Weights of a small mixture-of-experts language model, trained from scratch on English Wikipedia.
Size: 10 layers, width 384, vocabulary 50257, 82.9M parameters.
Experts: 4 picks a token, a softmax router.
Training: a variant of SOAP for the experts, 5209 steps.
Below are experts of layer 6 (counted from 0) of a mixture-of-experts language model. Rows are named gate (a neuron's input weights, with its number), up (a neuron's input weights, with its number), down (a neuron's output weights, with its number) and show model dimensions 288-335. Each number is 50 + 15 x the weight over its row's rms, rounded and kept within 0 to 99.
Before each expert's rows: a language model's description of what the expert responds to. This comes from a sample of Wikipedia text that the model never trained on.

# expert 17
Description: Ordinal numbers and suffixes like first, second, 6th, 17th, relative pronouns that and who, and titles like archbishop or politician.
gate0:57 63 60 51 16 25 57 50 44 48 58 57 53 52 61 54 50 82 31 78 59 60 66 62 46 60 49 60 36 41 33 50 35 38 53 50 46 42 45 58 36 55 65 38 74 45 51 34
up0:52 48 40 24 26 43 59 45 72 69 44 72 62 69 48 55 57 42 47 30 37 26 56 69 68 42 70 37 65 55 69 69 52 53 44 51 53 71 64 45 59 57 66 73 64 57 80 23
down0:42 48 22 64 75 79 50 69 76 29 45 66 48 51 29 63 58 48 51 59 81 67 52 38 49 64 39 35 57 51 26 55 65 40 41 50 37 90 33 73 42 43 54 44 16 38 48 63
gate1:40 35 53 21 65 47 44 90 48 45 48 27 47 87 36 31 50 45 36 37 39 54 58 74 66 42 34 44 28 43 52 63 42 57 63 40 26 30 65 71 55 54 60 48 42 49 53 35
up1:39 43 58 48 48 43 63 52 78 42 68 25 56 18 89 58 54 69 58 59 60 37 75 39 52 32 16 41 60 28 71 43 27 61 46 58 18 32 65 42 55 68 24 48 45 22 35 63
down1:36 21 75 76 49 63 41 74 48 34 84 35 66 28 45 77 52 61 48 17 46 61 28 42 56 63 58 71 62 34 71 56 52 21 51 69 56 62 82 45 38 48 41 51 42 29 41 33
gate2:64 43 30 53 58 56 59 43 66 51 61 59 28 50 60 62 60 71 74 50 28 55 64 60 51 37 33 32 65 48 48 52 56 32 53 40 44 16 71 28 79 45 54 55 45 42 59 48
up2:60 43 43 41 45 44 44 56 12 58 47 41 58 31 85 47 43 40 38 43 66 33 32 40 46 41 34 51 85 59 60 49 28 46 57 59 32 54 54 49 52 55 49 63 56 33 49 81
down2:74 54 52 56 40 47 37 48 64 51 58 43 63 34 59 47 48 75 43 54 38 56 46 64 48 46 49 70 53 50 70 33 56 48 49 56 49 65 58 58 54 43 40 50 53 49 44 44
gate3:31 53 38 48 44 52 64 42 21 45 73 30 32 62 57 56 45 40 43 30 37 84 44 49 34 58 67 44 42 35 64 78 64 47 56 83 45 36 66 22 47 65 51 41 31 35 47 47
up3:52 54 34 64 64 61 32 33 60 61 43 52 52 58 65 50 75 83 28 26 26 60 41 57 71 37 55 75 56 88 60 25 30 40 29 58 67 56 68 48 36 61 44 49 17 56 20 53
down3:46 59 72 51 45 46 56 67 31 55 37 18 46 34 47 44 58 38 68 64 11 52 40 55 48 69 39 43 44 69 55 42 28 35 51 20 38 28 33 71 52 68 57 69 48 53 54 40
gate4:53 26 70 38 31 72 57 58 43 62 38 63 67 83 43 62 69 52 84 63 46 52 74 37 44 87 36 67 34 52 29 86 57 48 04 45 34 64 72 65 21 56 54 24 46 73 57 72
up4:32 45 60 56 83 63 66 46 54 51 46 53 51 60 42 36 71 87 38 54 45 63 44 52 85 50 67 58 84 47 64 37 25 38 78 54 59 67 49 50 50 65 32 63 52 37 58 42
down4:31 50 54 44 56 58 55 39 40 75 26 54 49 74 71 44 50 42 48 53 60 44 48 40 33 45 48 35 35 53 31 49 54 66 77 58 50 77 44 52 37 46 55 36 36 44 40 56
gate5:80 44 06 47 46 47 46 59 55 20 27 33 33 63 53 49 47 23 51 70 52 65 60 65 35 26 58 35 59 44 50 49 38 50 51 59 38 61 63 54 54 32 52 53 39 59 68 38
up5:57 60 92 81 25 51 55 22 39 35 50 59 76 10 26 59 75 39 63 59 72 66 47 58 84 92 58 85 61 75 51 27 56 32 55 47 50 33 40 34 76 38 40 56 66 41 40 50
down5:39 54 29 48 41 71 68 51 44 72 34 47 56 38 65 31 66 40 53 57 70 54 33 75 50 50 58 46 41 51 40 46 73 44 31 60 37 63 52 42 51 39 61 72 60 51 19 59
gate6:68 38 62 62 72 58 63 36 49 58 21 60 50 42 63 48 52 42 65 56 29 47 84 27 65 59 41 48 58 36 80 68 34 67 61 38 58 49 44 46 44 61 65 67 36 36 32 54
up6:48 62 60 64 71 70 55 42 51 36 40 72 30 30 61 69 47 35 49 81 46 38 56 49 54 55 43 41 64 50 46 73 49 65 34 68 39 46 59 57 64 79 34 34 52 47 70 28
down6:46 44 58 46 52 77 43 61 74 53 62 72 48 45 41 50 63 22 40 27 61 41 65 36 47 21 44 81 53 65 64 23 59 60 67 94 63 72 84 51 72 66 40 19 26 42 65 55

# expert 21
Description: Function words of, in, the, from, for and possessives his, her, its, their, as in Museum of, to her retirement.
gate9:44 40 51 53 63 36 45 66 60 41 46 23 81 56 39 62 68 62 61 45 40 42 56 51 43 48 46 27 58 56 33 29 32 34 44 47 40 26 48 57 51 51 36 56 50 55 28 67
up9:57 61 60 67 44 47 59 54 65 43 36 63 46 55 24 23 45 53 92 36 44 50 51 49 40 34 55 90 36 65 64 66 79 58 40 38 56 34 55 47 77 34 55 45 56 64 69 47
down9:42 56 64 41 44 41 52 42 38 45 55 28 78 67 90 12 29 63 45 60 48 57 46 81 35 66 32 45 24 42 35 57 37 53 63 38 38 69 68 82 20 39 56 77 41 37 51 52
gate10:57 38 54 41 20 75 37 72 51 41 27 32 51 16 44 40 44 31 45 45 41 51 29 63 38 52 49 42 51 45 43 58 65 69 80 62 44 64 21 38 50 38 46 40 74 60 60 32
up10:53 51 44 44 57 48 39 44 26 69 52 49 38 74 50 45 40 50 62 34 59 70 33 66 62 30 49 43 53 52 37 59 32 60 46 68 35 44 59 49 35 43 38 56 37 32 49 48
down10:68 45 36 53 33 32 46 54 36 52 66 73 52 54 50 73 33 58 69 35 45 63 53 55 56 45 50 32 29 68 49 46 79 60 20 51 31 59 49 46 46 47 34 79 41 68 59 42
gate11:25 28 41 43 41 35 53 79 67 34 71 29 51 39 69 79 53 47 38 35 47 59 67 52 22 38 39 77 48 61 54 42 54 50 55 54 54 24 38 40 47 37 38 65 30 37 50 25
up11:72 96 25 67 42 60 81 34 67 56 36 38 39 40 57 47 48 87 40 49 46 30 69 74 71 63 16 42 39 41 64 62 51 70 45 28 31 82 62 20 45 57 26 37 46 31 53 71
down11:44 63 43 46 56 50 80 46 31 71 61 37 36 64 33 55 40 60 28 44 59 38 63 76 35 38 46 22 53 67 74 41 54 62 47 24 51 29 50 42 46 51 65 17 39 41 23 31
gate12:67 71 47 27 59 13 29 50 63 58 10 53 27 37 29 28 59 32 53 52 57 75 53 57 58 60 50 46 69 65 65 45 71 26 65 26 52 43 40 39 40 39 50 41 71 40 57 42
up12:69 37 34 70 56 44 59 55 72 60 57 67 54 54 45 51 35 32 45 61 60 44 36 65 45 50 49 54 72 53 62 65 38 38 52 16 45 71 45 65 37 36 54 54 51 67 54 44
down12:56 45 27 73 50 52 33 35 35 50 50 66 53 12 79 99 68 28 41 74 52 57 51 75 52 75 59 60 33 48 42 64 64 59 50 54 65 39 65 45 42 63 60 63 61 45 62 17
gate13:49 48 56 26 19 48 31 47 64 27 42 31 46 55 55 69 41 60 80 56 52 39 49 41 45 47 52 41 53 64 03 23 62 33 54 42 39 44 71 30 33 46 24 59 70 41 57 33
up13:28 47 24 60 35 52 45 64 65 69 14 46 61 75 51 41 37 65 55 32 46 80 33 50 66 35 43 48 57 28 26 37 63 40 58 64 40 56 58 21 60 41 60 82 70 75 72 61
down13:55 57 16 61 44 37 42 43 15 37 67 76 36 45 53 69 56 43 64 18 57 58 74 51 73 61 27 26 32 55 51 42 60 35 56 52 30 48 30 53 47 37 19 36 55 35 30 71
gate14:42 35 42 51 59 40 54 53 57 54 59 66 34 36 89 51 28 55 51 49 80 52 70 69 44 52 65 60 58 27 56 44 65 71 20 49 24 70 57 47 68 60 55 49 57 35 79 72
up14:37 32 83 48 43 36 64 58 46 51 39 41 51 34 41 47 66 58 60 32 42 48 75 69 39 50 69 39 31 39 32 38 55 61 50 56 73 69 42 58 47 52 57 40 76 53 29 40
down14:82 20 76 48 40 57 48 55 77 43 46 67 62 42 58 68 56 64 66 46 39 64 38 54 74 62 43 41 54 41 46 50 49 38 82 85 59 58 61 41 40 53 53 25 40 43 36 59
gate15:48 29 44 64 38 61 43 60 64 35 44 35 56 87 39 32 82 50 35 50 54 35 54 64 42 41 59 77 46 23 47 37 09 62 57 24 39 42 47 54 66 89 60 51 71 75 56 23
up15:76 28 68 16 58 64 18 57 47 35 69 60 61 39 24 76 48 65 68 54 46 44 59 41 58 58 59 76 38 09 57 44 44 38 50 43 44 36 47 40 74 52 89 60 65 79 58 44
down15:66 51 58 56 51 51 57 39 18 52 62 45 41 61 55 48 46 65 63 42 52 42 54 29 43 47 44 25 42 50 71 65 53 40 31 61 77 49 52 69 54 51 50 60 67 70 75 50

# expert 12
Description: Articles and determiners like the, a, this, plus adjectives after them such as new, major, regular, official.
gate9:57 47 45 23 59 52 22 44 56 44 32 53 43 34 35 48 60 42 54 58 53 40 45 61 72 28 53 82 59 59 61 39 33 74 40 59 58 43 65 45 44 60 28 69 54 38 37 40
up9:77 44 33 54 28 68 50 37 39 57 27 81 30 73 27 68 53 81 58 35 60 38 54 34 37 53 38 38 41 52 62 59 44 60 50 51 75 70 60 48 31 47 75 57 60 31 56 53
down9:67 49 45 37 46 18 64 57 63 92 47 61 32 51 73 68 45 51 39 62 59 35 32 59 37 39 50 22 40 49 23 58 64 34 69 45 46 45 35 47 82 44 44 29 45 56 43 24
gate10:58 61 47 40 36 57 65 42 66 53 63 49 35 34 64 65 68 59 31 34 46 66 62 67 63 60 65 75 72 46 52 34 63 56 52 57 67 48 45 51 54 37 81 50 72 48 85 65
up10:42 47 71 68 67 45 38 41 42 37 42 41 65 62 55 42 82 47 47 41 50 59 60 49 45 27 63 56 43 60 57 47 42 32 53 32 51 67 41 63 62 71 42 81 55 57 50 45
down10:63 71 66 54 61 62 67 48 29 47 52 62 34 23 53 39 52 32 72 71 57 24 43 66 41 70 42 68 46 58 49 48 47 44 41 61 60 31 29 66 61 44 76 53 36 64 19 48
gate11:57 23 41 40 43 55 37 58 35 67 38 48 85 66 65 59 54 69 39 42 64 75 83 66 52 58 48 43 35 39 53 57 52 41 62 54 81 69 45 41 72 61 49 38 39 35 53 56
up11:49 48 91 83 57 62 60 56 78 56 45 44 24 42 30 45 49 57 57 53 41 60 55 59 54 64 48 33 83 57 52 31 61 14 71 58 65 39 66 58 45 31 48 38 70 81 49 33
down11:62 49 41 62 51 20 42 66 54 64 50 51 33 60 49 47 56 55 55 69 50 38 65 59 69 37 68 70 51 53 29 42 26 63 51 53 60 59 27 50 40 43 51 58 61 73 34 48
gate12:58 67 47 56 59 53 52 37 42 65 37 66 44 51 65 39 48 76 36 43 69 84 45 54 32 65 52 66 23 44 77 41 50 46 61 55 28 13 56 70 42 53 61 44 42 38 62 64
up12:76 45 63 45 60 44 48 64 63 49 48 53 29 35 32 53 37 35 43 53 59 43 47 45 70 54 44 67 38 58 10 51 38 63 54 61 20 42 45 67 31 24 56 60 52 48 54 51
down12:20 68 53 57 37 72 53 84 46 53 23 52 36 36 62 39 55 39 20 38 54 18 54 37 55 30 56 63 50 23 27 54 37 41 43 58 24 48 61 36 44 61 25 51 85 37 55 66
gate13:60 79 46 69 24 96 49 54 59 47 34 60 93 53 44 66 56 26 58 53 81 57 75 55 41 38 52 26 66 49 55 63 33 29 62 56 56 57 61 51 45 47 57 79 60 46 32 21
up13:67 49 49 73 42 64 55 55 65 44 52 56 35 40 43 53 41 47 83 45 63 66 23 23 50 44 54 44 42 74 65 50 43 62 72 29 42 68 58 53 69 64 66 49 59 66 55 62
down13:42 56 45 57 36 61 74 54 53 68 54 62 39 50 45 48 47 60 51 66 45 49 70 47 40 61 53 02 40 62 64 67 60 40 37 48 64 42 64 68 64 47 72 54 62 74 47 55
gate14:24 32 69 29 88 64 52 82 59 43 48 45 39 39 47 42 46 44 51 51 44 34 76 70 61 62 62 61 56 61 35 79 40 58 49 78 61 49 60 59 47 59 35 59 37 37 54 65
up14:29 45 72 39 23 37 30 35 59 36 42 45 53 49 82 73 64 42 75 39 54 72 67 46 60 50 46 29 52 58 68 55 47 79 52 49 50 40 32 38 24 52 55 67 47 70 22 46
down14:35 63 62 37 75 72 47 55 50 57 43 31 46 37 62 25 56 38 68 54 27 32 56 58 36 38 59 45 57 75 44 51 74 67 43 61 42 51 21 51 54 40 64 35 47 10 48 60
gate15:66 57 07 94 46 55 44 58 55 59 39 61 75 50 45 66 66 70 36 41 54 81 55 73 62 55 63 48 77 51 46 49 32 29 35 66 45 20 52 40 47 56 62 51 46 68 32 24
up15:47 43 59 33 55 50 30 44 69 31 38 41 33 65 28 48 51 43 59 51 49 53 61 59 63 23 26 46 68 70 60 58 58 62 50 46 62 57 55 39 56 80 66 69 53 66 73 27
down15:61 65 59 66 49 63 58 98 57 52 40 44 24 52 33 61 20 46 60 54 62 36 46 64 51 51 41 72 74 49 48 41 53 49 52 41 59 59 50 49 41 57 50 40 54 41 63 60

# expert 25
Description: Prepositions after verbs or nouns in prose, such as in, to, of, with, over, and main verbs like called, killed.
gate0:61 54 43 51 44 45 73 37 78 63 51 72 73 26 50 57 43 39 49 22 46 77 49 39 16 81 87 78 49 34 69 63 43 52 51 50 79 41 42 66 43 58 75 58 78 54 35 48
up0:72 66 53 48 70 33 47 40 55 33 38 64 61 30 32 61 02 57 66 45 44 38 57 42 57 67 38 50 63 25 30 38 63 82 58 56 50 67 36 65 38 54 47 71 48 40 67 59
down0:56 39 65 34 76 39 63 50 68 17 76 67 59 61 32 52 38 50 73 57 44 42 53 63 32 16 81 48 33 44 50 47 54 60 48 48 45 58 52 39 47 36 58 76 74 44 68 44
gate1:66 85 52 33 21 42 38 48 68 32 43 32 28 61 55 50 59 53 65 54 56 48 45 51 44 33 31 40 80 13 48 51 55 54 66 29 18 50 28 72 34 48 48 66 68 70 60 30
up1:41 72 42 42 75 47 49 49 42 43 75 36 53 78 29 49 60 33 58 42 45 49 74 64 76 59 54 67 34 40 20 72 59 37 53 63 59 58 54 31 51 52 46 53 64 20 73 32
down1:57 52 49 61 53 64 46 33 51 52 46 40 63 72 33 44 58 32 46 40 72 26 46 39 40 51 69 38 39 49 56 45 56 69 25 45 54 63 35 48 65 48 40 58 33 46 50 39
gate2:43 35 60 48 37 32 49 47 60 38 57 52 36 67 63 48 25 62 39 66 39 44 50 56 48 53 61 64 39 27 46 49 32 77 37 49 51 32 35 59 25 68 50 62 65 43 57 39
up2:33 62 34 52 64 31 43 56 34 59 45 21 63 49 70 65 72 55 53 60 63 21 42 47 48 71 46 49 38 53 45 41 50 54 57 75 67 61 49 73 49 21 22 56 58 38 47 69
down2:67 51 51 65 43 50 55 55 64 52 64 21 78 49 56 46 76 70 54 61 34 23 15 49 61 52 45 59 71 49 52 48 77 40 67 28 67 56 45 52 21 90 47 26 41 47 73 44
gate3:55 45 85 21 69 48 38 47 63 44 33 67 30 65 30 44 63 63 71 25 48 54 45 55 68 67 53 46 49 33 69 26 93 41 36 68 52 45 40 42 18 36 62 70 35 55 73 37
up3:55 59 47 41 61 28 57 45 44 56 42 49 45 46 65 25 53 58 56 60 23 82 42 40 55 37 39 48 63 58 49 48 34 53 37 52 26 62 52 58 68 24 47 43 74 41 72 58
down3:41 47 63 76 49 41 80 42 40 69 48 37 37 29 52 49 47 59 71 55 69 64 29 15 47 15 63 31 56 41 45 45 54 39 33 44 28 41 28 65 27 49 50 64 59 36 78 41
gate4:79 59 60 51 56 42 67 57 57 47 55 11 67 54 48 38 77 66 43 27 85 47 70 65 62 66 48 60 69 56 62 50 64 41 62 46 39 41 70 46 49 72 56 40 48 51 36 56
up4:61 40 43 47 34 80 80 36 59 61 52 28 37 48 62 33 45 66 69 60 52 32 53 60 57 18 45 55 62 87 66 62 66 51 77 35 35 65 38 37 65 42 57 31 46 66 45 53
down4:33 52 62 31 38 80 37 37 65 71 59 75 37 68 36 32 68 44 59 44 35 55 50 40 40 52 52 48 44 45 39 66 88 38 31 63 58 39 31 48 37 53 42 33 96 72 78 12
gate5:36 56 58 39 67 69 33 63 36 56 84 70 55 36 47 38 73 48 47 34 58 26 59 54 54 55 40 51 49 47 67 53 55 58 38 63 56 74 84 64 46 57 51 65 36 62 72 44
up5:45 54 54 48 47 36 50 57 44 46 43 50 58 39 51 71 44 65 58 42 60 47 52 52 42 37 55 75 41 49 52 59 48 73 47 52 59 41 32 50 52 71 78 51 32 60 64 39
down5:44 43 59 92 38 36 50 30 33 54 46 37 39 54 50 79 42 35 38 29 37 31 42 54 60 38 52 68 49 70 44 67 32 41 28 46 59 36 50 42 10 38 50 55 35 47 54 60
gate6:75 38 54 42 36 26 70 42 37 45 63 49 68 58 38 29 44 68 60 68 58 53 49 43 32 54 68 33 62 53 48 72 62 27 55 75 52 39 63 48 50 44 52 47 49 84 33 69
up6:59 56 51 57 25 39 68 51 36 59 44 00 32 40 69 31 41 48 45 77 63 41 38 46 44 41 72 68 30 84 66 64 63 19 45 58 30 45 37 39 55 37 61 64 42 41 40 58
down6:49 47 35 44 46 68 40 54 41 35 56 59 39 40 31 39 51 58 69 59 47 34 26 41 59 56 54 41 25 39 73 57 59 32 66 63 51 38 35 45 64 65 26 60 40 39 50 47

# expert 3
Description: Closing parentheses, brackets and quote marks, plus nouns like part, season, series, member, often in tables and lists.
gate0:39 31 70 47 47 33 63 45 60 62 59 60 33 31 37 74 50 69 64 66 37 42 57 39 67 79 67 20 42 34 54 76 49 46 58 66 32 58 46 47 33 57 61 46 77 25 48 33
up0:83 73 41 40 53 53 46 57 25 17 38 42 37 37 43 60 36 69 51 78 31 55 69 54 41 40 62 30 47 54 30 51 48 51 37 63 28 35 52 66 40 70 53 75 26 61 59 57
down0:61 47 38 34 53 34 82 69 54 48 60 43 73 51 30 25 42 79 45 59 39 45 71 80 29 55 39 76 60 66 39 50 41 45 31 32 72 91 33 59 48 54 53 65 52 45 64 62
gate1:59 60 38 27 63 66 31 39 70 77 58 21 43 71 60 57 73 33 40 63 37 68 29 67 62 64 39 27 44 81 49 50 22 36 61 70 54 58 39 44 58 65 34 52 59 43 64 51
up1:40 63 45 32 67 37 68 63 36 62 60 46 59 61 52 49 56 16 46 40 61 81 63 52 35 44 50 44 35 58 42 36 76 48 53 57 49 21 63 37 49 75 59 57 20 48 78 47
down1:53 77 64 46 55 55 53 27 66 57 75 52 44 42 36 40 15 53 66 45 38 63 48 39 33 34 35 52 48 20 59 53 47 68 36 65 44 42 59 42 30 54 35 56 55 69 34 32
gate2:42 37 56 33 57 44 61 40 49 67 54 69 46 60 53 40 80 92 76 55 49 52 72 41 20 66 34 43 37 56 48 27 32 55 33 52 66 54 52 75 79 70 59 29 63 57 13 67
up2:52 46 57 63 61 56 22 59 28 77 45 32 08 55 57 76 45 57 81 63 43 48 10 89 54 30 35 31 55 72 44 29 54 38 27 25 47 41 53 52 77 48 48 48 48 51 60 81
down2:37 52 40 48 32 33 33 67 73 76 75 25 59 24 45 80 64 29 58 45 49 34 78 78 64 54 63 67 59 69 59 09 70 66 38 06 33 33 35 62 56 52 61 39 55 39 39 54
gate3:44 62 30 75 58 56 48 72 46 45 70 48 72 62 43 43 53 60 52 38 43 57 58 18 56 50 49 67 58 16 61 62 31 62 56 73 53 55 48 60 34 56 42 77 22 54 27 62
up3:44 40 43 35 39 50 74 69 65 40 35 62 45 54 65 64 60 28 62 39 39 52 66 68 71 61 58 38 42 64 82 42 25 62 56 49 64 43 70 29 54 67 36 72 89 58 39 48
down3:30 36 61 56 72 24 30 61 29 60 38 60 46 35 55 65 71 51 45 62 54 70 48 20 49 53 59 54 53 54 52 43 82 41 64 43 60 80 50 61 87 75 73 40 86 47 55 14
gate4:42 31 15 86 40 53 55 28 52 42 54 40 46 56 51 35 43 55 84 44 67 58 39 68 31 68 39 82 49 47 74 47 32 35 52 37 58 51 83 44 66 58 37 47 51 66 41 48
up4:42 44 40 57 49 31 51 37 46 40 53 58 56 59 73 63 34 37 39 49 53 56 50 63 45 50 41 54 31 54 40 58 47 75 54 63 67 34 51 56 28 42 18 59 36 79 75 41
down4:52 39 46 58 43 36 55 60 61 50 21 58 39 52 56 17 64 38 59 48 51 56 52 14 68 37 49 54 37 71 65 32 66 51 40 53 54 34 39 67 44 37 56 60 53 40 52 56
gate5:39 54 54 63 36 64 31 34 50 54 52 31 52 54 23 49 58 56 19 63 73 70 54 20 51 45 42 56 73 61 55 50 43 30 43 30 61 90 43 90 63 49 49 35 49 59 34 48
up5:69 42 83 56 54 37 34 48 18 39 68 65 59 64 21 77 44 43 54 50 69 26 51 49 64 37 50 24 45 20 65 31 62 59 53 63 37 30 32 32 39 50 47 56 50 31 22 63
down5:57 43 59 45 52 46 55 51 57 55 53 14 51 60 22 35 51 19 64 41 61 13 47 36 36 47 69 50 44 48 66 56 50 33 92 27 27 61 68 57 33 40 43 23 29 55 52 39
gate6:58 47 43 41 54 45 38 60 56 58 55 38 39 86 37 49 68 46 28 53 69 56 35 61 48 35 45 57 32 62 39 49 34 18 65 32 40 45 40 73 35 45 61 42 69 70 73 59
up6:42 57 72 35 35 31 43 48 41 47 44 67 31 40 65 46 44 67 71 50 68 48 46 51 36 43 33 39 48 56 40 45 48 55 59 49 60 53 35 72 46 40 22 17 58 55 64 07
down6:78 63 49 20 57 71 47 61 48 51 24 23 67 50 45 54 47 31 30 32 56 46 80 63 81 28 56 29 54 53 74 44 45 68 75 57 40 47 52 39 69 34 59 66 73 67 52 15

# expert 2
Description: Function words joining or opening noun phrases in narrative prose: and, the, his, its, has, had, often after of or a full stop.
gate0:44 37 59 50 45 47 45 47 31 54 38 56 58 56 32 13 49 64 60 78 50 44 45 77 27 54 54 48 54 42 85 41 68 51 21 81 67 34 46 70 58 50 47 38 53 51 41 44
up0:63 42 52 53 41 46 63 48 49 76 55 36 52 27 30 53 71 54 63 47 70 42 35 41 39 40 87 22 27 17 27 59 47 50 55 32 37 71 49 53 41 37 36 43 59 71 83 62
down0:70 50 56 36 70 47 57 67 22 49 50 49 62 44 41 48 51 64 42 53 44 34 65 57 87 29 48 67 58 54 18 42 54 18 73 35 49 41 65 89 52 39 46 38 67 40 47 62
gate1:57 65 16 48 46 59 45 47 67 51 52 46 57 57 41 63 79 61 50 55 49 66 36 34 42 28 42 32 53 30 34 64 41 52 79 57 43 40 63 39 36 58 39 45 29 68 36 39
up1:38 33 63 40 53 59 53 53 37 43 40 22 47 24 73 44 62 52 49 39 49 44 38 57 58 38 29 39 94 40 72 56 51 66 36 58 60 76 81 34 54 40 45 67 42 50 25 33
down1:47 59 40 37 45 71 40 59 53 50 70 48 57 42 73 49 51 45 36 45 54 60 52 70 41 29 47 33 59 53 56 62 52 84 24 45 30 54 77 30 51 39 36 86 38 58 29 19
gate2:53 47 62 49 52 33 75 56 57 65 27 46 60 68 31 58 31 61 31 40 49 23 48 60 64 29 36 24 60 31 33 64 77 36 53 44 68 44 56 49 51 67 44 64 57 51 69 52
up2:56 22 53 63 51 80 25 44 51 60 44 32 38 78 64 30 64 44 36 56 45 56 52 31 33 71 19 40 22 41 39 56 35 58 35 35 31 50 55 63 62 49 62 63 65 39 40 44
down2:56 53 37 52 58 88 28 46 49 74 38 53 63 50 26 73 66 39 39 38 45 45 48 43 57 71 51 57 57 51 28 32 64 38 47 49 21 53 42 72 49 46 71 82 31 67 66 14
gate3:08 33 37 58 34 74 45 50 52 44 35 43 35 28 49 46 55 50 60 63 24 40 50 45 66 29 50 66 48 37 37 52 52 38 61 44 59 41 60 35 38 44 50 52 43 71 54 54
up3:49 68 47 67 29 48 58 55 57 37 54 39 38 42 49 50 37 55 64 45 57 59 58 38 38 44 39 43 58 42 32 33 75 83 47 66 47 50 84 45 52 42 57 74 24 66 39 67
down3:36 53 52 72 39 25 45 59 39 53 45 25 32 31 44 61 65 72 54 31 34 42 46 21 23 63 29 27 22 78 37 48 21 75 51 52 66 70 63 68 25 31 33 30 66 74 71 41
gate4:81 54 65 50 60 22 54 62 64 33 70 55 62 39 52 50 65 77 58 55 35 79 67 55 27 68 40 84 64 44 37 76 46 58 43 49 69 54 30 52 56 59 47 45 53 48 80 30
up4:19 35 59 29 62 84 46 29 42 73 71 44 55 34 46 24 27 52 55 55 65 42 51 01 48 51 42 29 66 40 36 41 27 43 51 54 40 23 57 37 59 53 39 37 18 57 51 34
down4:41 23 89 05 43 43 52 47 41 63 46 31 79 44 32 59 35 59 45 65 54 49 79 50 73 65 36 39 66 38 33 52 55 58 47 57 34 42 42 68 48 47 50 61 00 41 33 63
gate5:51 49 42 35 46 70 37 51 34 52 72 62 38 48 22 42 50 64 38 74 53 69 53 48 53 62 33 27 65 56 35 41 23 13 64 53 53 83 39 53 52 48 17 52 65 32 52 23
up5:28 47 47 49 70 64 48 63 61 48 30 27 73 74 50 70 68 52 72 49 53 62 55 29 43 60 61 62 47 46 48 19 58 62 71 39 59 58 51 55 44 44 47 33 54 38 68 60
down5:24 81 73 58 71 56 36 17 60 69 41 40 42 42 51 54 29 34 34 39 39 72 40 45 55 41 38 46 45 51 46 31 35 46 55 43 46 46 70 46 53 36 63 31 57 73 74 60
gate6:16 47 60 68 54 78 49 72 48 56 37 32 38 46 32 41 32 34 32 36 61 29 59 45 46 54 75 77 37 18 99 32 82 52 36 56 35 58 45 29 48 46 28 67 26 34 67 49
up6:44 39 60 42 35 24 65 42 54 22 79 40 30 59 50 63 44 29 54 39 24 60 42 61 75 46 67 51 52 68 55 40 47 57 46 52 49 72 58 61 58 39 55 59 67 68 44 57
down6:46 32 49 63 53 32 41 31 38 44 65 94 32 22 36 44 60 30 83 45 64 56 37 62 54 36 62 70 35 51 45 47 42 17 63 54 49 51 67 20 65 55 58 69 49 63 50 81